From a checkpoint of a small mixture-of-experts model trained on Wikipedia: 96 SwiGLU neurons an expert, a sigmoid router.
Below are experts of layer 3 (counted from 0) of a mixture-of-experts language model. Rows are named router (the router's row for the expert), gate (a neuron's input weights, with its number), up (a neuron's input weights, with its number), down (a neuron's output weights, with its number) and show model dimensions 448-511. Each number is 128 + 32 x the weight over its row's rms, rounded and kept within 0 to 255. Numbers have three digits each.
Before each expert's rows: a language model's description of what the expert responds to; "raises" lists some tokens whose logits its average output raises strongly, later layers aside. This comes from a sample of Wikipedia text that the model never trained on.

# expert 18
What it handles: Counts and quote openers
raises: " ", " the", " at", " a", " |", " of"
router:138097118128150167109129176156097093125150078141135119179050071171122095085108100121045083150153164123122104121153137100100104153142172106109131084140097109125161102040096118088172121088152125
gate0:096142083158153073072146142166135157126135130079188070180161125200111101133179151178142140130158165147104146176141182153083036103114147131106109150177170151116164069141121127116126156119166127
up0:160111164150118164118172095084174154178120131162114152121106095088101129172100153142119177107096134046107096135093089181141173108127147077117091103109123098115092128141147138100184121139134105
down0:152098090137127147129141101124135128156124078113137161082128154097084127119134199090099172145130126084111165156160148158164099170151161173136130100139124108035194131111130126128098156204141148
gate1:160131091121130155103147094135091161167111097185122110100143092137133137132112147115128088138112129065163164056148113108131162201155105103096143140123087124142163127207160181169124107098102153
up1:164127072175156151135114098083079113180113161087173116166160108158145121188161096140056088051144115112073103065123073119113201096172126136172142127150156147130133079132161091126137079105149160
down1:130089136144136117101145110106111134100066093158114128131115152152140118143115117082120162160150157155138093118184151229164102113109143126111133109181100143101164105067171136127174128097128122
gate2:155180200129097195139065205099143073165152118157161164114088109124100154147114177120081149175103072079117115141102158140131137146132154091112138172148104094138109113119088139116111148073156165
up2:133110115164075115119105133144114100156148130140140135133180149152140075154143073118133097196090099169106177138134153132115104170127124156089130055188122128084091169159133154161142135128080127
down2:154179132161118118118102088158159032146138153081144121149160050114131118092111150105143094161062129122147104111090110164150187112166141119052136104171121119138138106110142132158151119134129152
gate3:146172154071087151110133151105122120123153109148122096105124184118177158085181062177133126074098138155117091137119124150111083127085173220193100075158142130098120117083187169120130172147124156
up3:169088094086156065070124168106109098118095103161094097083155181188154139082152165124182145161184139096151150165123162155118092148082139132053122091138100096162147139106093188156148137163105084
down3:144180123122109167136109117102123136089081139121101093086144066167187035124160093124104140141149112150163108083127108065126151089077160151103205163126124115166121083100086109103092179117176118
gate4:073121136121212130115143063156083097107139127162091079146073154172170167120143121127142128100116144171107134115136132167103110096145115123103121194145154178165160149136156131152113106159112219
up4:124079154116186151133118048178161107106152095141126132066079146146104140116114172118078185141199105124090102092135139178157159098091119108165113172184145138142158123095122116063097103112131121
down4:098112111095181076174143088102088107214104086125143173208140098108140120126129115147162094169107096133064110049149105148067096146140138142135153133159120160095096127135164114151098146143123132
gate5:088081074111152104117125077146090197126139140124108120117075078146141124099092104132098140136138114078122173089106186139139170178160107108131151142125171177189147182175165114102117134133121129
up5:138099190167154172137120143101144155130168138102151166167083117104181150091119165113096104148155056090121104054114101071119121120167143153117148126138102196124087130107082063151087135153108134
down5:141150142140073100144133103137151101136149191115122142139141034077142083169126221127166140120128071116119093128070125154111134111152114187153136147110124150123140122106118126111116130114103057
gate6:141106082145132123075116145130150099119127096160179147087169106102111092168086171110071150135107104148153128089167101139102114132087135128166114137154120131090105115060096078103147138132147114
up6:072175164169122163109156153104101141155155153142198110135123099124116114169129133088134130138135176194123142095159092099110161152100155107102109083142086148032153149095084151194158130173124114
down6:097128140092088135187141147153124123133154148179093124180089130134122104083085086115116123139094165136113127153157092096180154190140115167097127119123079079128103135125123125143049099097098185
gate7:157158166114148114152105152079182118133150058199143141100132119163061101135089075163132104110157174142083094126060091102162064103091127134142092126141168142138155128179155125162119107127113105
up7:116210112113119100105101153074088133131077112175113091147152154142132106085107116101181128159139153088131124094056173119156105114119161063148104187088173144149185157155163160089095025109158079
down7:159104137100196134039070139030148141122111088123107154129070107167162145091113115112112203080163111115103137132149110138176103117134147117150185124110134108130094131098152096083100132163130073
gate8:161139139071099157157129145118149127140151107101133104140102188141174178105132110148132126108142137133094144138162180138162149184133132054108154139085118137180174165166130109105121121131160069
up8:145069106155102058131103154193129110115129114144074101108068148124102182097093169149114138151167091089147105094141121149190104129107120114166167101165106156105109100178115097157131159142083133
down8:217118176152115140108136108103115131142098175094146103115121106084138097109077107134127131144137133127134068097152122145087126185157109119119139111110102197155155128171141102116138124117119061
gate9:131119141118085136182143145137117142112120191049184113167054132151141143119154168137128148166179118117160160118130166160148179162156101125170103142181124151100130120073112078063189177062124089
up9:120116163101145102163102090154148129080164137115118160080047180115114121160142136104081115091124105142123071012153096094166146122110107205129130050123098121082172173073134126107144126163143136
down9:126133169112144064067127131070149128143119168117158123177096195121157141156170151182120094138060095098090138130112093093152157129128171150124112106106134101147100091148180148120055151151110128
gate10:176126107152148043116141081150072190128094157085077094173169154102107109184066105122115130125142085104113151108134100106112138094104148172173086146152181149110169138125131148185131097160129199
up10:092156132115131103181103040143166153115146149098142137167135115104156114120102052114114103097086172141092137185146140088112152105135175118123138112085107087157155079148165111091117064100138167
down10:071102113099195133110069131099098127159151165123116131101147115116132107126150148107176080164095072141164080145098190160123132090102069154147144156095140134108101119099168138071039168106120098
gate11:073154065115140059122134089169157118186143101123119137111133054055075152138147188143112127103119097157114096135176115132059158086062126093075128156093148116185160149153136121119128142127164053
up11:108166140053138145161201123129085171156136165126196139146147107136150102118144104113127120114114116077150097162112154194114140111128107105139135164116144126176124133173149063105114175139123120
down11:162144132125085100058155144095142157101159144113091070160110108145172135147100115134146074116178139117107141087146124110128147130146116161155114156126112137113168154122116115112122113154179127
gate12:094087127128082148182098138117175123124168171126167138128113121129124151148113077126166080163163132122149116074139127111136201193165117119090106190039116110110126133126086094131115135106150096
up12:104169137137092176113136142136059104104125121194104086117121083180115134125160127153197171123138152081103078074098131093143138078135157175117207133199107146111118161137122194096138139194151124
down12:130156108146094141100118084222069162106152153099110091133090149105103135135191089174075154151120172181114167162144073094097085131119138133139172111114109156119152138150130154155166128154120098
gate13:065081150089089136157109118086162082105161105100133100117093148140154138123154148134061125139072145070170126121102136100141129143117141138128113116165174118128132076065196102133091115142084169
up13:185184104105161173100123152173110109136111108156070099106106182158129133138087093131119106115158108132072160087147110132146125160144137123088131143084112080117186120117101163088118092127152108
down13:151151104103075175177137131124169115093114113145155051158131105127160115206116109133136157152113069200123155146110167073095113137100145123146096144093141139170125101098146127084151136103080104
gate14:139117157054156151199105145091159129063123096115150100147130096158095160133109120103166174206131143149113151126129091125107136111096162137184129060080159147134151150175141187125107107107147114
up14:139159127094088064111070106155145174113175150115089182140120132091162114127188098083094069074112134185178108133149151165144129098071116113103088182172125147158139116130163122073109130158125156
down14:128146159119110103093127137118117152105139124135128126148138135234095121163090152144168087076073174102130135157093147130162130132135148117141077076119070126143126141135174149178102160112100130
gate15:202131187101135125134170151120070124105097133122108152112137123097136092169113132075133110082120129152099108138130112116156121125122071116113160129135112129141110156100077090083130162107160096
up15:151108164108141106163147108114106156116113130134125109149127071165129058119194112065219168154117178127103120161079093116158171110083097114097104128158124104083127181151109084108172127141111092
down15:081109082140106177091131058105130135130131066140140072114106128029136128116080111128079143142152116142163148096151145164116145162143169117058096192116094166047143121105109131165111120108099149
gate16:126103112159190094141162112149148070164159083143154191093121107140135119100147104140116043109168146132104146119147174133189179161201097160112082115164116129132091038112074106131127112162132158
up16:115117153123142137178146077087189132153149170173141085144212137114119095126178143127154188131193134135105130134129063137120082115131151169085141132097105149116171143159127190092102087144111137
down16:117169074141122111167104146181142086117153164140111150121121150124116153099181119179138136134125158153079126108158100188192171139076070169135111120178100148083135112107121110108189160077109130
gate17:118131110123140125083118138069146079160157110118129121163104131145161177127191097189143132132124112101177182111104135133112130129079197156123103073087089169138138132112143183191124103082159140
up17:140142162162111195094127098151158098104095136139133081119174164149062116119093109149119128158117113117128169110127148085077156139097161071103059138106104059151155096153137091109145168090152117
down17:112119164153098163120163084120104157149143116152118124095142094100123088125050109183133139153166123093115166112078126102146110145142144099101113150126128147192132146163126110116184126138125147
gate18:090133108151125153147139206128171083165117101139121111170122150120115131105109208153063166236130091134132108133121062142084093120085130126119125125082063150105159111140156098083178129122154087
up18:156157101142107115084062145196092126117156054094096113067094116066142142144106074090134114068037123132150131202110178131141156143155078108152140172184128122121105130162105117150119155144148136
down18:131151143108180192116142181123101134085131133147151112109153161091137107172057157108105145128128152144171110129135076196123137179170120146064171205115127091076132126106120133175125131039093126
gate19:178155201112119184157113114170131100084168156081113114132121132082068138118100147110131108102137132139125070185135083128146134175152061115104170137092134099128127103080176053127110131151157130
up19:084122088098152118114078112186136139106117118108083163111152099162121087164167098131143116139093182074151120114079110162140136141141138175092151110165070081079185152114099149133160107129165147
down19:117123114163179138092134185123113101083164107150135204122121158171106094086128110151191135138196181140095168096080150201095117102096126137073081095147121151139155159083134132173152150156116201
gate20:185184193123115160110123113132057133102113154122147121079168109093141091158138147123193145092143126122094146122094139103164176123141156126138086080150140121082096139175156144202102112150194083
up20:146089111095122092129113071135174147133195150099172148205118103165139086110124185133184128163150128079131131173152078139139072184180137112087148086140087136133136100124149129094111085122110172
down20:144107100126091110172152145067095161186143124122109138188129079118108180091136101106066096107088160078149154151119138135136106132128086147068144162144130149119111102105204110087202165143114139
gate21:136096170126162092080146120135113118144157094223135189149161155122132182110158065130165133170111113094138145143151131091100115080109088072182096110109070239167116144117132130133147195125202119
up21:123105181078121104110132135103147135153128130188184120107143132139097180106132098145118147133120124148095173134143155101113117132095110116122114105119188168165095154170088091100167158162146087
down21:122130115125057144095150156086114063123091119157134158087051142089107128123095125055155128113128133149144195069143080136153104095111115132118086162165111114157143138134121129140148119125120115

# expert 13
What it handles: Numbers and units
raises: "b", ",", " a"
router:164155097150186155108142130168131119121115115174128135123083074147095070112170077119115141126149147115104122119153122193147110173061100087102148140116164136170146106145133102120139206128126158
gate0:061100108164144082133150100157131139105065104107139037160075117140134160132177106147159099088173169145118096121159160132111082110055104083147097117137175117087157055128106088128151157085122097
up0:129128170141116160136110094137149167115150112137119104090109118142128121159135113139158150135151155074105066120060099151122139087115153071144097104080159066135145087065104162121133139135126118
down0:146155162130110120108126075129111128154154165098106132140118121113122164115146141082099120123086105078051192122130084116115081078098143161142091102166105070157117124161156121120015122117140124
gate1:181117173120144148084129143134112156184117096125133157103115110092088138137133126156129108124084107097123148092111115100155134136167063116121136195141108112172183144179184191149102165142083160
up1:136156046179125117129147117076074097127139127113115146139187108102146114202149115145080113075127054079116183107128118157133168123107130134120164127125132123154114139145144117145126155147162158
down1:125080129110192139127138124184174126113130051142121091106135179110088132111095175114108150187150090083150113155144062197176109107176117133110182135104162143116105104110156136158219136067102070
gate2:134179178079112213147073207066164106114167117149161111096108078116092137200122144061110088135102069088155097128093156087113140178125111123139145150094151148112130105105097112078084138116157143
up2:134115129143061091119142095171148127191124169112140137152161136157132060142157101122136077186128131152122160113139143138157086138129130173126124063202087169117104190142135113175096154109097074
down2:144065117136140097145137153195109062125131036110105155126145096131123103072132121107106092167142161103167103084059088200094141118097116125088174126165146077109127146135136121096168123113163160
gate3:126179168137116153155120148087143156165146120173205143132092198119098113085151096149125098134128128178064098134132123099154096101042127167162067104137148115109141133093153099125098138110109140
up3:137077114094129097063124108128132107097090068170144074095140183154094128079124170122163144142129124124096126172109145154109159173088179121107157085119118115155116114124088179182105112158142090
down3:134184133206117184134177159119093137077200107076162141153165100113193141158095109118100119118125109136152110126138141124158127147045154102176163160072175096166118113135185143141057157082124178
gate4:081111091111169093124178049124119123129147130126138100127099135200191200091134079105157087066138160161124155125146124159124076101124146143121163178116162178163170157151189176128116123166075174
up4:161090142091186085103132074130145101100164034097079152099100128173130168102124184119115176117186111090154113124092138160194145092056101090128131150157140155160125112123189117069113106129124133
down4:106152139099206043151139113133103109160154077165136145160074093124150121137138133138158107094148116094098105128149138136114055160168105119099122138138119212109124107126176131196101155126131114
gate5:114116075097153099104173054155082192144129198179128127135121119150109129134111131090122097107163129101115172068140143186187181203137092097154135110088146103189154133196094112108103137098177097
up5:122135172160133177149128150097147137137131140111167167146113125095174117130144167144095142074116063089147105106183130059093123076114115129117162129144086181107107129089118069119154127134075142
down5:114121146186159132124126109128159131157162119198076137144158035084135159131105212147164175107115137151128107101115146113065178121147145134124174154093083149131095136150122139128149193119116042
gate6:124112130131168093104089115084102117147166107087162179123177082085084083156072113114090117121096105114162129099162119123130116167094147120161107146119107126103067091096096094105125141146125157
up6:085162166190152151108122140123079135217224123138193130170093080116122122195171127155135119130118143165093162119129152119127148143145147121106155102155101136104156152108124159158154105180124084
down6:168157126147139162242159097132146121149126150143152110087090127113141121124111058126143133129142124124126106170155104118177180147167120198201191105147089115123088089168096105165024190107132167
gate7:127140159143145139160132131107188097168221110169165113102104073144104079172135112105135123099133148157086090198088108108086092079128170121153072125146144127158092144129191148147126126119125144
up7:126164094091113076123122177130095144155083198174092101126149097169146143129107135081133124138100134127161129127046160173132121105094175043145059140119127149176153100156170173066078080133182099
down7:120151174125154204100119166083153099114153093139147097186187144196138143142099086097164140114152102120090147106160121137108121075101120162142192117102129079109122132111109156115129130148058127
gate8:167165172090098160141145125148172136139143122139160119143126162127174140124190106119142115132158162166110156154128125124144126148163144109092105133114126157191135147196133126112092124098148119
up8:142103119123072098127105137190115061087081117173055117124117133134049179114134152116133163122158127114142097101114106123180124104079101141127100132144108125130124102189129121163039152128062123
down8:151101148119165137117115122103133188143113152102142086068112139130086157134109157123130103139169127151123133096101140153112116114148138094106098078137084166168112164167107075092094133081104137
gate9:147093115134146117155104107119106134124146159108128108126072103127135081121151141108125129164164132102126150109171181128108140180134094125128063165162110158116136093128072099145165149101076110
up9:156134185092091158170132134105163124111111154127120144157097143138114150130138156152087143119141097066104126076134179071106136123178134212084120086139069132032140207088101131131140144166141136
down9:136121146132140056094104123112155173112155167146117097147119189107112188160145156165136119171092090106126128139097134098076191097089187131136120129115170101169134103160114132155101111138138132
gate10:129114128171136147132149072165087172125068148083100136159147135084080131127102105083121221172152114096147122129107131131110123082044151176109096130131163119164129116161137105151130091182123188
up10:085139153117115094175105081110161168066182158091152145167096112149163122131124122105101124071091131124125105163151118111098126130151192125128131097092125094124183072132108171094162096114165158
down10:123080146103137134120106136181153131151123113141096145118184133131163119097128131117162121107157106124097123138142185107120141083092189161191169134104130140179105103054151169104151179099116149
gate11:140158100176183133121098093146153099144174089193128146067137119083053074158113173148129139090127108166103138161141118139106100145078148065057111156086117136162137140142176091168101141126153091
up11:110176161122145183118163111119090158150142155110183136155169136186128083130150144105149120145122138109156142185081147126162112127123103096093103175122185114157124136136106073116066162128129142
down11:172091167158093125064131087169112154163117129090092081157076088161117199068136119106145083088113081084096128189098133118114104120130126114176070167139109224134123113161157086075121142151123129
gate12:141101106174116153187113100151157088202204141130135133115159083134118161111140089144188074138181186126114111135129147110115172191149103113067141130043078067110161122112116115065092144076170117
up12:144145173205114132123144158140085095144118129176112056103113076137115121109164149137145151121163134132113097062153097091180141096124145169079209086145092151081115136106136147115124100155183117
down12:135107098132102139120184037108086139095115146116155115100181126151129195114114137207070152154100178150095148095106137138086124124115122136197151153036179149137137119147118152092099121151114085
gate13:161064111107080135096136162075156113126179103089138112118148146161161126115202124129144096183129156096135150146089175122171102166114144124149091090143148131101116086110194076151128140191110137
up13:127167105098155121105122133183124107157093100155116145125110197133130185143068118164092152146147093133097202085155154114101058158124116091059162110073132109121178127140089164095064104106176128
down13:139137111099084146182161095136139150083152120100134140151127132090115138177107102125090166118136138218164171126099155092116110148149152105098071153111112109144073094123144123120168143113082134
gate14:102108127086140156151096118116147152084107142091131131125122138099125098121116138071130134174120165086112114207158106166107151115153180117177145114058098163118165139187129149162138110175111106
up14:105164139143140075093086087137144162128131160105111198134119126113147129158202098177108075118150147176174117108118165153174097093072099141104087142151176152147095099118156077120146167114102194
down14:126110124115189102148119141156131158080107142146141165083107086121089142113125148105102207152164173101140131128108149049197148158084155122134134077176083118100129104179140128164135059107169102
gate15:183136166089135122130146138123101190072092109164128099138149131071109133141151125089113114089143136099098121159118142104129129121149133138049175134144106157154103124146110090081142127090193091
up15:148094162113159135190164101074134128102117131127131149190118114140121063102174113127200170176135158146099135185079103142121178100087074119116091145128140143075098201110061068114150167134108090
down15:085104139120070143117183085099108130150136116169113095185103122107157120135057144154113120156157143181159140122068151207145120128139132174133112157106128162105122155098132101145197165116160145
gate16:106083152101181041103164151187122107161127098132131125094142131164160098117142091138192092128172124153115193113147154153193179152168102178127110136191139142129134084100070132158050100164114158
up16:127120146126065129164140072087183158175152176191161112131161154100122118172160143108127177139166147126115107153081099148140038125143141166123155124078082143091137148134181185118150068144106128
down16:109186129126139102138131147151128089126149163098152130134155121137131141094139043165137093153116141168096128142153115129096155168094138169126133113187125133127179071159178153124222135127132104
gate17:118107142166145105133093119080136144158167157168103166159113163107205165068188080164141109125132126080135168131109149168148120098061144195137112074132114110118137149137148170121148124114116110
up17:141133134144169171055107156158114107106106150156139068099171172123102113084115102144131151118115113105139231114125102124056166129139130076087123122090150071155195072203144154124115111112145146
down17:198108135197164138144158104122141133131118128159141082097179120150119075150100147156118091122123097136127150101083150105100128135140087140153077187146167158182196155120120102062125120190129144
gate18:119118137102144194149137218129180081180115132102125113177088162177162119099085107107045156185130086143092103124096123150094074114081103109127143132079067139090128106075080081110177149096121105
up18:096162088146121062118054137158083171153137052112118129099059162049174129113092061150129178115058124162187144178125173105129158094161123141171156135128136128142152116143130118102128160157124139
down18:114117141163181107085161160172143106088109177119131091085176162103119062136154191131177034100120163189163182139152064144103154140159100188102165141070149082041159095101149120110155159128140108
gate19:172135172093075178128061104128125150047107178111080126101114132124080109118109168098098132087136139163100115148110092137142161166150098112120168150075108081113153141117121083079094131168114097
up19:140147103082079125113080092142114138060141143148097158175125072145110082086171093107132091084096148100182122146105110150154122113149167173150167115102114093093214166151142144062132086133158174
down19:085144089103157132082138136104124129110069133181153128141140196103103164084109132138084145089162167151141134151132162162140187151160071104133110125133071137135143105164048143067132107133133104
gate20:174174149119177140094164098175059144108146129121134154084182105106100125172167087118154106082156124088078149156129154112097149140127135132127118126139159096150119163172159161181131188196185084
up20:136108127098169125165121088116146152130213112108194165196129159162137151092130177135151146135155086098057143157144100093158133128174171145075146086102125145121143051164162124088088133098116165
down20:150150108134170103147173132108110114112127122162124155133078063112184139108126132091113165142151114076123165079126120112140127094149145169190121129126135139142103064154238161086171161128109126
gate21:151152130122177087039161101177143139160141121141134177101143156152172171125153072178121164109118133116155132131121105113087087086080098114148105135111088145171108146149169165151208180104165134
up21:089094129125191057126179129124130161147129147120163089139151129153071154141129123127139159097149143130081217128170151107107121171056121094170143143154175146142080125181071108136186160156138082
down21:125157088133096115141162130129157119099119138148090162096093093087077159159160098069170111118107105131126132125115144170154084147092101104133182138122129109182126082140113167123097100135078187

# expert 30
What it handles: Sentence and section ends
raises: " ", " the", ",", " and", " The", " in"
router:158129173096112132157159122157126171149191099131187095191103075111101123152094188134080172179136166118159133113075122127174102136100093145106078082146098137134131118113168092147177147170136112
gate0:096119052148151080112170127151158149102111104070136075065105167152120118114143124171168108137165103155129115177161170115103111070079179120111120129139132114095156069107154105122114171148127115
up0:125141157138121213102165110117115137128113152136077146174101092129106158126099141101100184131165169117080080156040079128114152145110148057123120128073163073187108144126110149140186098119128093
down0:189137144115104093125158120117125134104197115116158129102140149113136143125146153122107107135123109138081140147171136203109152114104135107139120154127154168147149132073157140064110131115103095
gate1:159139113151106158110151102178119157132068130102150177089197111124133085104119119108151113134089077066117119098105064100152187196145106100105136173104035153138177132138190148175100120124101114
up1:139105074162108103125150104086093089154173214171140120166120076122144133189095117119076079114170074149096149058170163119136124123149121170150134169186146164138098101142209116106109100141157191
down1:136036096125129120134188162163126162117064099121173098152083130119126112091101171140120162163176158072120153128211123199178135164121174149110121142099138119119077088138145155076134151085100088
gate2:162167189116082162153093122128147090177182108144182131131129033110142106159094116042092143152115110091157104138075147121086130188120131079107153123134122110163120082119129134103086140123120154
up2:158127147143060100112146120159087087170132129127153103119182133167169091164155084086105140161126113120165145119155101130103079142192148141089147095162102140115118134132185128148101138127086117
down2:175100189146139084147164148153113080155142094068134136122085066135107142114128134118141139156137113096177146127111140142137142052166099099084162119174118108113119093131157143122177102136151167
gate3:161137105119095185117140117107140089100132129168116130142120135127143108118154090153126115113128150137101131192111147104132093120049116164101084135183135172098054068083150160090140143122119110
up3:136087114066147122066127119122178130071085116173133116105180157161125077067101152145191146173130163101151152190109118106122138197054143107074133120136077090132136103076151175115158114119131100
down3:162145146119149142142139182178117152139156134114089136178129139112226125173128109119114081157137099161148118089131088107133130154076142153171110126106212104056124121071126128117065169080156171
gate4:077160128113166073129126115124090168133175116098085113170131144154147218110127101165159099058152138181119111151137116098095104142094164107098144148106146201176136172150136133178099078175130151
up4:107074137118173132135149126145109106087209055095146148080103163195080159100100125147092168103146112099090060102102129148163146095121145143143165104153148144164116106092170129092150079136134145
down4:095138170097144075148137100106069181174147112152138203100103169083164129027108151182145153094099111153075155139145107101109094176137175158147124154147103155098091132186159134146088132136134154
gate5:099109118098142104112159083117091183089126181145122106163094060124114111136131135103101094176121143137115164071099149139159158183145115095114123110109181157175172153154189104143121134125156104
up5:188137218101110116123149141081148141104181134123123174174100131064134149198123140119066116142152087083146117054150095116137094115181080165121153078136142167132128162138157090106109142127067124
down5:095085138162111123123124098143181157147185146146099079136082029128124135113139145116144233123126127102114095125108151152075134144099104138133137174123096133133134166141102138125119070166098115
gate6:138124111166163130136115128122122148153173094153171133086150126091136139169102173125063154150104099095147127097118150152135105096084129130144118124157137170070121117095121081093115194148173109
up6:144156169159142134111147142124082155161184151117220173154104086149118115166158165148141100135116117185141160133115123152102156169120196128073146097110085117095162140063094160163153123140090111
down6:111125162155114136113104099058100074119147109147088158163098095095109093072173103088137130093109137144150145126179094118178143160115178110146153142100139081137135162176185106207040141066112145
gate7:138155156118102128192133175085176120161161099174217095119111062095067110126107123100119179140126140140061139169120055122149057107090135143125079117170151137169149112119147091183151128172088132
up7:122154107128106150060114135095076107134111161145105159105160176183179156099124079148159110130142167147167109102078176185096134119111153086126115124062175105156179131150179197052081072098180108
down7:138146175119158149058131170127123108091114095124139126114106139172110186120129111120132107091150125096136117138122141121134085093122127138121186157085107112115124123089099181043125152102082106
gate8:100143131070066120204126123078148055138121114143155103131099122071195182120154137170125140118157127144157079163161159134132155171162136100099105147120081121162120161143127116138128118131171102
up8:136096098112144090130093154211108105100091135194079127095097142081101177100105172146138148147179104117121094063096103105130115046105098184109144105133100120127098121223093129117105193127058134
down8:166108095086119161153163159136104117121121175150123096154161164196131141103072162080158133121105026121130085106084132128186193126113116148106101138122038162139161121062096061097154099096137102
gate9:176134174140115156162091149126125132109119145093110106163056158141173113121166134131084166137179114105175157133153203116104126166157078090149119160174162169112159112084110058094133087152063116
up9:132162132094159088154106102150170160104117131150138150098054158145127137152102110114102137118159078083119100052157125099130092111175116163094171078117090139106167191122114169108127112224135121
down9:193189171137135084083100133108149146137129138142190134116096203162116120133202145144121123110139141148128121102109157092084106117134136131117104081115141117141147140157150135151082152108164125
gate10:166131114150098063143148075134071162088134130147138116124146125093070113175086155077092151123099093120113121100145151110109092092078152169140106087136138132158169152131147136125139073197110188
up10:097160166085140167148098082144159168122129142093163180171135106133192161126159074133080157081131164194126151187141159094079142136157203104102080074114088112130130073123131126097111111078137167
down10:108079089160152112135131126167161124167168153138128125162144104118129091175148152144149133157157037126118148136157143099140147124110058119141157146088166130063123106095128130149052164131111112
gate11:104152076118181100091088055152098095132141133147127137091150108092065115141149157133121137124097112183107124177127099157103085119137111155095111128101142163167158162129132139130148135093181121
up11:104191147089142178143124114083064149121132173098172130139180121127114073122145117110159129158083129122154125169102161144142106101149084134107104151131145142160099109164106108120119174105157143
down11:095162171176090193052109139120079122135108143085128120181076062140166130064187102104167128149169103116081087159104152127087125109107132097142118181184057201078103152131109097111119154127163132
gate12:135068127145127145161094146108192101151171114128110146067120102144101142095086095132187090124126117192132120091110135122133180229097059160099115185076135132107139153154090064121115132111146081
up12:154161113160106136106109162153096114145133114161112096081127121180119123105096112101220168108164127129071065047110098116137103106157149166142188100205081174137131137132092106111111118152153104
down12:144077122182170156098178099110070139092187107188101092073129184141146100130109095154117133178158148164071177098104088126132084140096173130142145110102149110085163109132130103145158119109090132
gate13:159105151097105161178080170128132106110157124129173072125098084132116128103142157125053112153127129090119144119104127085196101118077094165150061110174147071146105049070168081179127166191094177
up13:143176095126135111051133127120128090148115081128041162130127251124137165154135075172150140148110110134131182061128126128094146140175145116091151117080139152076161153131131166066135081074167129
down13:147109090093135150141187076097178123127118136096111101137170158188137136159139111147083118169117123201110131128071147160094140155231126114143106144089119129098046132077148106071206155096115144
gate14:148151183086102126122111073118109164043043126104142070126180151148136157174088131102107169184118192114130120158118081174087180096136204130198135116061131149140172160150161123130108103128123108
up14:111135113097114091103082149173151160109115138114102156138149122109207140141126135127138044112049107180213131128147143138139127088064118138124134144097174151178133108153151114126126130126116132
down14:190091125122167139151108106137109125102107176113123167113102071157141134103084119095125122092159152150102056134125146128093132099137137156134083136104133149179132115096114156109157109130156132
gate15:133127119151142095131154111124102156108087132146163155161197136061112122200113200107106132126138098163134135115155125118127113098122075117109156132110114127134152154139117103097119136106141073
up15:121136114134178092138133098112128160074109158151122139199143045180151079123202114092182122154117171098103116179096127146156154097090075144172128111136149163125089194180090072103174159135129076
down15:106191115116092179128110070118081145182115123108085109090119149119143119082125140137125110183114152057145093084081105203135142201127154116128093163164139176164158135079109131141091120128105151
gate16:115104118074198075129160155176150082150150068122152140134111106137175111103164109103134111126117124131123179108107127080200158165201081123108062143200126099099105093106147161154139136144102129
up16:105165148124140107178150102111116116184140123100183097134157130161152089134143188128155175179113164098131115123152045162167060119181143178077153124076104137095187127138189209118153114116128155
down16:106174117154165111115075151136098116125090136103084152049123194129139139073181106136153098196125163184110136122153120154125126113099142124121166160120123170101060131110101138180156120110111124
gate17:123141159130165131105074127104175167151163136175163135200123145151122179099177074094111119123106104071143134088144110098159116137071177193144110072126159149099161167143189172131106074100152126
up17:112165138122123168138124147174128124170096173203135134118119187167005177128089156103078125142135083095136185095154136087114156191169165079119068098098106054163160080141141175146110093115123121
down17:148044162129157117078153109150109132165188147146144100115105138084168071063132164196171138126167157070162078113128124069094162110147138145119128157061136094145174153139156132059152092108111088
gate18:082106118166086135131100216140193046124137101153107073104120125126110127086155177114055191165107123123126109168076097189075080126095116102127092155057081151106145145123100093122160164154154101
up18:118151107134156116065068161135071100100136079127095146078113139063153160152132084127131147085020088126170138148116126193120158139096123085139145147148156132113148149215088133153146162187107109
down18:117123106158157145123149168190155064099111140120134148111135220114155076120102185118164090095134185131136147124148167089140164140148125139050143124112210154071175118170109133114160152121118127
gate19:135128166067065150167108122159141127102146112079094116100100119120059113131066170071082105126139176160109052148102108129202138161182064103158117114066092105098092120062117053138114150150107143
up19:136174079095152127110099125194137140074159121148121104126115106130123059112153093133137065184105154108126118129102099167147077041150122187144153096151137093126209095143175152083072120127195193
down19:151101089151065143124125141105144086099138127132168119074158144151084165135102145149150116142163184177121175135136109131118102134161088118114150118103122124119062119125141126065119165182175148
gate20:156175165121136116132119145146098182090105152145194118071210102072105141166144089105205096098147107103094197128094165112159194111115117119099104087148141120124146161157191126167137096157210095
up20:146118141069149106111150024103131130131210118104125182144127155155133107093120174167143158143166108095099070125158100116110095181159136135103101130102110113118127105147150159068104127090054152
down20:119148128121080150140120111123111142059151139169107121156145048146138163086180109120153137161164079129111118108147134123145091131158151123101098211197137123078180139122111103062149199144163168
gate21:163125144119183142076165098130084144141117132198153153164121142138135172104170100130130121122126172121156137085118131126140079062106092120165117149075116200153147142126145135133192163097181124
up21:136106115048126078111154135116138134148137134146169112108159117174095123095114131185109173117149160133091150146138149119120126162082139069126127118106164125176126123187096115160199156161103069
down21:193133105132047099207121143133125087079067097143129174177087129125098188169147171125145084121110122136110146102153145128097128132102111101111129133116176123149123182113061128141142125105077151